python train.py --hidden_size=768 --n_experts=32 --normalize_top_k=true --routed_scale=1.0 --balance_bias=false --router_z_loss=0.001 --head_dim=96 --tie_word_embeddings=true --init_std_o=0.0 --learning_rate=0.00046 --warmup_steps=220 --decay_fraction=0.878 --final_lr_fraction=0.1 --batch_tokens=131072
Below are experts of layer 6 (counted from 0) of a mixture-of-experts language model. Rows are named router (the router's row for the expert), down (a neuron's output weights, with its number) and show model dimensions 0-255. Each number is 128 + 32 x the weight over its row's rms, rounded and kept within 0 to 255.
After each expert's rows: a language model's description of what the expert responds to. This comes from a sample of Wikipedia text that the model never trained on.

# expert 21
router [149 127 151 142 130 123 181  84 139 109  84 183 146  90  85 187  97 166  49 203 183 146  74 155 151  78 137 116 124 148 135  80 156 182 139 176  91 111  94 109 104 107 109 118 112 100 154  72  67 160 172 130 169 131 106 138 138 122 137 118  97 129 103 156 106 165 166  61 179 150 145 125 158 138 175 123 112  93  91 110 148 174 185 199 154 126 209  95 104 120  90 190 120 132 116 125 118  89 116 162 141 127 108 161 100 123  82 123 179 124 125 135 138 158 149 124 172 116 100 119 159 103 157 143 127 190 192 192 140 113 114 210 159 174 132 137 153 129 102  81 148 146 137 105 118 160 164 121 158 111 157 135 122 112 112 171 146 157 111  83 153 118  90 130  59 167  76 108 175 124 208  74 113 114 128 102 130  46 114 178  65 168 112 113 102 143 119 134 115 162 113 121 111 122 146 120  83 105 138  71  94 169 151 120 156 122 108  93 104 145 151 172 142  84 162 122 152 173 146 135  97 146 107 172 119  75 145 127 100  87 193 143 116 182  67  94 128 181 108 112 142  93  94 123 203 133 170 135 151  78 130 109  77 168 118  96]
down0 [128 163 142 156 101 151  86 144  76 102 154 132 151 135 118 130 171 157 200 131 112  97  78 126 127 111 191 111 103 125 176  85 115 116 154 119 137 159 150 120 163 106  89 162 187 127 147 126 180 143 107 146  73 146 132  92 115 192 177 214 130 163  91 102 110  92 104 149 116 141 183 150 178  42 131 135 127 160 116 103 120 102  91  84 134  68 125  99 113 120 130 140  94 193 120 119 182 115 125 116 103 119 145 117 161 123 116  83 118 167 125  94 136 152  67  71 163  83 160 130 120 117 185 106 180  95  64 124 166 121 123 109 170 127 102  81 196  96 102 122  99 123 104 154 186 145  58  84 138 144  68 101 127 148 175 144 173 143  97 167 124 132 124 149  61 123 123 133 137 172 144 115 133 108 101 102 194 117 166  96 193 125 143 101 125 176 127  83 146 146 191 123 141 156 114 145 143 102 115 161 203 106 147  79 172  91 167 126 194 132 124 128 125  78 153 137 157 113 128 138 166 109  64 113 131 117 146  86 139  96 157 122  74  96 152 119 105 137 169 126 119 176 169 182  51  78 118  99 114 139 105 168 127 161 162 125]
Description: Past participles and verbs

# expert 6
router [103  96 164  77  83 167 158  80 144 104 110 194 107 105  98 153 138 131 108 117 125 143  47 143  91  75 141 128 133 110 138 130 141  89 120 127 108 162 139 161 152 125  72 145 146 120 144 120 105 192 158 113 123 128 100  82  92 136 160 139 188 110 159 123 113  83 149 115  95  79 168 103 148 139 166 127 111  68  98 167 172 134 135 187 109 126 133  79 153  76 113 105 100  81 164 178 142 104  57 142 119 122 143 178 125  86  94 165 134 126 123 124 171 152 163 123 149  95  72 140  88 151 148 145 130 109 109 137 145  89 153 147  93 133 116  78  90 122  81 168 161 140 112  92 134 109 132 139  99 150 118 101 102 128 120 191 161  97 133 119 155 117 121  46 110  99  97 155 159  96 131  38 112 141 157 176  93 169 106 119  99 123 142 119 138 135 153  64 151 156 133 102  46 152 144 112 106 105 111 115 114 152 144 114 143 206 125 159 150 134 151 192  66 114 114 177 194 215 163 116  88 165  99 162 111  94 163 133 126  93 148 180 148 100  92  40 212 113 161 109 183 167 124 101 204 183 149 109 132 136 105 118 116 190 173 140]
down0 [172 161 107 114 220 140 119 135 146  87 133 100 174 169  54 105 119  93 156 120 163 183 105 114 151 133 162  77 108 135 145 136 137 140 143 148 110 177 138 131 122 146 104 128 126 112 124 115 149 129 170 114 131 123 137 150 153 121 111 123  89 167 158 119 155 127 143 111 124 214 145  93 192 120  87  63 153 133 103  89 117  89 134 135 123 126  91  89 135 119  74  78 139 109  98 132 123 147 141 120 153 152 146 131 191 114 133 166  96 121  21 129 137 122 189  60 150 109 122 156 161 174 131 140  83 162 169 197 161  87 121  98 121 127 126  90 137 161 140 168 165 127 144 134 209 141 176 129  91 106  96 138 134 138  95 152  98 146 135 119 193 157 147 111 114 157  88 138 192 126  82 143 130 103 149 176 163 133 164 171  69 129 170  67 118  50 105 152 162 160 169 159 121 119 144  82 122 143 153 116 155 182 108 164 110 130 133 106 144 117 135 100 134  86 100 111 159 157  90 102 122  91 159  88 135  97 165  86 140 131  59 153 118 123 127 145  91 156 156  89  69 129 125 126  67 151 137 172  85 113  95 110 187  83 152  86]
Description: Digits and name fragments

# expert 19
router [156 139  91  89 156 136 129  97  91  88 101 133 174  85 100 189  91 189 131 188 149 169  80 129  67 108 138 108 126  82 122  95  69 109  84 181 147  97 105  83 141 116 109 160  94 114 149  95 152 156 171 106 154  91 107 149 182 159 143 111 124 135 126 154 127 144 108 192  94  75 120 134 148 184 150 171  84 175 159 119 116 163 122 162 170 161 162 126 145 165  90 122 138  59 102 125 149  93  65 113  99  69 133 154 111  86 119 134 126 153 167 146 155 133 139 132 144 146 110 182 150 128 108 146  86 103 122 143 133 125 184 163 179  70 120 106 104 100 154 126 130 134  90  87 129  98 147 124 107 104 113 150 187  64 134 125 172 174 170 128 173 126  98 125 104 112  64 177 123 167 177  93 136 171 122 105 110  93 119 118 108 137 165  98 138 119  86 150  99 133 113 155 125 125 126 129 133 131 173  83  90 154 121 135 157 164 124 121 134  50 136 111 160  92 139 162 145 138 232 154  94 145 131 148  87 116 163 119 109 118 217 101 129 137  63 110 170 132 139  94 187 111 154 127 121 137 132 156 159 118 137 190 136  94 112 146]
down0 [124 152 189 122 146 122 118  96 118 110 145 128 121 155 144 241 167 143 147  92 133 100 121  82 112 120 124 128 115 129  91 151 155 138 175 193 158 129 143 136 136 175 101  77 135  85 132 138 160  97 152  35 154  87 162 125 116 117 114  95 127  84 165 141 162 148 130 129 138 193 148 164 120 127 191 147 141  93  81  84  81 120 181 115 194  97 164 180 144 124 178 125 161  96 151  55 166 142 135  63 131 145 146 170 128 139 144 108 108 127 147  92  94 176 147 125 111 147 102 165  94 148 193 102 219 114  97 226 210 121 157 122 103 146 150 104 111 119 129 162 131 180 117 127 138 123 122 114 138 133 116 203 137 116 115 137  83  93  98 135 132 105  86 141 116 148 157  73 169 223  96 161 112  57 106  93 151  46 169 158 107 108 183 143 144 121 155 113 151  96 168  88 159 111 145 105 116 109  95 108 127 145 167 118  93 163  80 101 173 129 161 106 162 162 167 136 127 178 157 124  91 105 101 104 130 181 194 162 126 152 131 131 131  80 117 138  78 101  90 147 114 111 168 126 122 137 144 120 114 102 132  82 128 110  83  98]
Description: Year endings, colors

# expert 13
router [171 163 102  99  82 119 156  88 110 231  94 160 130  79 114 114 141 128 170 125 189 133  89 119 116 144 138 118 132 107 121 129 112 114 145 151 139  77 131 114 160 129 102 127 162 118 128 113 180  83 178 105 116  98  74  85 119 132 179 166 108 146  96 130 189 130 138 147 143 134 144  47 137 142 185 136 111 125 164 165 156 176 128 184 136  93 168 135 130 102  55  81 160  52 123 128 177  91  86 197  89 147 158 135 192 155 161 142 105 139  82 172 131 203 117 149 132 102  80 111 173 114 121 146 168  96 171 193 161  84 126 206 152 148 163 152 100 136  81 106  90 152 130  99  37 140 116 125 163  97  62 127 127 144  49 130  84 172 153  95 145 161 102 124 129 100  87 134 137 131 109  77 149 206 216 121  82 110 105  71 144 179 119 133 165 126 138 138 153 128 120 159  71  94 140 163 116 107 159 120 145 157 120  79 160 128  73 128 120 140 139 163 105 133 166 134 105 160 121 135 125 134 105  92 138  92 121 157 160 107 172  99 131 104 112 128 140 119 134  80  99 121 179 148 142  97 168 121 171 151 143 172 170 119 181 126]
down0 [159 161 146 122  70 127 141 127 103  84 144  93 139 124 109 150  91 154 164  70 204 109  54 152 164 131  86  49 126 175 166  88 138 177 135 132 130 128 146 120 130 114  98 135 166 105 102 122 153 136 155 159 161  63  83 141  84 136 140 120  56 107 161 187 146  93 120 101 119  84 119 109 186 126 154 154 122 151 103 184 157  60  83 133 170 155 113 140 109 108 123  94  98  71  72 137 123 178 112  85 133 109 122 101 108 136 157 108 110  78  98 116 112 163 119  55 153 115 101  70 146  89 170 147 149 147 105 192  88  78 106 143 100 111 129 138 101 158 103 149 150 127 157 114 145 149 157  90 144 106 108  95 149 131 107 123 205  85 119  88 118 118 114 112 113 119 141 105  99 134 123 139  68 138 130 137 175 193 123 156 138 140 139 130 126 116 181 175 106 137 154  77 138  48  88 118 128 170 126 118 156 179 223  44 105 133 142 134 186 150 136 160 124 122  91 157 131 101 126 151 137 168 129 186 137 177  80  82  68 174 105 136 139  90 101 129 135 113 134  66 132 132  96 106 128 165 129 134 149 177 127 143 191 140 105 155]
Description: Spaces in dates, name pieces

# expert 16
router [116 128 154  85 110 104 131  33  39 179  55 113 127 133 129 115  93 181 101 187 140 126 144 132 126 117 168 175  87 102 150 103 100 138 143 148 124 124  93 112 133 122  80 129 146 105 161 125 140  55 121  87 137 135 133 128 149 173 150 106 188 125  85 106 189 143 144 125 147 148 128 169 117 134 117 125 120 105  39 204 138 140 105 177  48 128 159  79 169 141 121 144 160  56 115 169 133  84  88 163  95 136 146 185 138  91 116 157 129 119 159 147 151 164 113 137 160  96  79 115 157 104 145 100 178 121 138 145 111  55 137 139 148  93 146 141  88 167  94 171 130 138 139  32 120 116 157 146 130 155 160 158 172 139  84 128  86 168 105  68  77 128 108 148 159 133 153 117 143 207 158 103 155 145 160 128 131  96 132 144 132  99 141 157 132 105 158  99 123 141  59 151 100 144 149 106 120 132 159 123 117 167 154  87 150 177 101 153 172 106 128 178 101  95  90 188 173 169 177  95 102 138 128 159 158  92  86 146 122  81 137 120 107 104  91  94 146 148 108 120 123 151 106 133 137 142 182  76 154 128 107 157  84  84 145 197]
down0 [ 92 150 136 110 137 108 144 111 163 155 148 164 195  58 154 159 108 131 149 178 131  97 107  83 127 131 126 110 138 116 134 159 109 170 108 192  97 128  81 113 126 173 130 126 147 130 161 128 163 110  85 110 140  98 124 118  62 126 117 131 128 166 140 129 131 200 162  78 136 134 173 115 113 149 101 166 115 138 115 138  67 109  98  77 141  81 133 144 130 124  62 154  98 140  65 116 112 189 117 203  87 104 145 152  94 152 112 158 137 119  61 158 125 134 124 160 112 162 134 176 109 155 119  96 107 131  67 107 151  96  56 224 138 112 149 145  85 138 118 117 166 131 127 148 145 106 129 164 130 149 134  86 162 157 101 106  95 117 107 138 155 118 128 121 114 116 103  68 136  96  93 146 116 190  94 188 116 134 111 151 144 143 100  73  74 114 147 180  66 136 131 104 125 127  95 156 137 135  75 155  88 163 114  84 192 156 151  58 114 128 124  61 130 217 186 151 141 141 138 146  87 108 134 132  91  94 107 150 144 134 126  71 122 127 111 120 141 119 107 121 159  91 106  45  98 159  98 134 136 137 114 148 161 147 127 170]
Description: Place-name head nouns

# expert 18
router [150 158 122  49 121 116 166 128  82 166 135 137 130 173 141 137 110  99  70 116 110 152 125  86 130 124 124 104 152 141 160 136  77 135 123 116 100 129  72  94 121 124  93  54  91 118  94  82 188  63 155 144 187 120 124  83 156 141 173  89 162 127  92 149 117 156 117 122 165 102 159 137 196  64 166 135  88 142  94 104 109 113 112 255 128 174 139  55 136  86 140 161 107  33 155 140 131  80  82 146 157 111 147 136 109  90  91 186 105 117 114 206 152 163 162 132 147 111  80 133 123  72 170 152 128 118 117 151  70  85 117 174 159 101 213 135 135 105 101 113  94 107  97  56 131 130 147 166 153 120 109 164 121 141 116 196 139 137 113 131 166 153  77 106  98 152 132 193 169 194 138 163  95 134 188 116 165 150 134 163 151  76 127 116 174  97 145 143 170 161 128 115 109 150  73 117 105 142  88 140 142 148 111 129 128 133 130 135 193 100 123 123 123  96 150 111  90 129 133 135 148 159 101 104 152  82 142  66 119  83 141 153 158 139 111  49 142 148  90  95 114 148 120 132 157 104 189 141 177  90 129 174 130 129 178 115]
down0 [140 156  98 144 102  98 109 139 146  92 193 152  92  63 157 129 102 141 176 129  91 135  96 171 120 173 106 121 139  64 100 103 130 140 170 165 151 180  49  95 116 153 103 111 171  79 145 179  91 118 115 143 140 119 129 107 148 162 155 124 109 101  87 144 107 102 148 145 116 100 143 133 185  94  79 145 108  97 137 102 117 124 108 137  28 100 131 186 139  53 146 117 143 132 120 151 131 142 144 147 128 107 132 144 207 151 162 153 124 177 108 153 165  65 109 131  91 139 105  56 150 103 121 111 102 147 136 122 124 141 128 119 163 131  49 130 145 121 148 107  73 151 132 109 116 120 128 153 109 139 139  54  86 110 155 112 100 125 157 110 126 145  96 127 146 167 160  89 145 161 150  63 143 119 137 119 121 128 138 221 160 155  82  96 148 133  94  83  55 123 112 113 137 141  65  84 129 103 169 120 125 203 120 108 129  92  96 117 182 115 179 141 152 155 179 151 132 134  50 113 120 132 145 143  76 128 128 112 165  87 117 152 159  90 144 128 157 107 176 158  84 162 114 153 151 159 174 165 152 120 139 141 124 154 181 120]
Description: Personal name pieces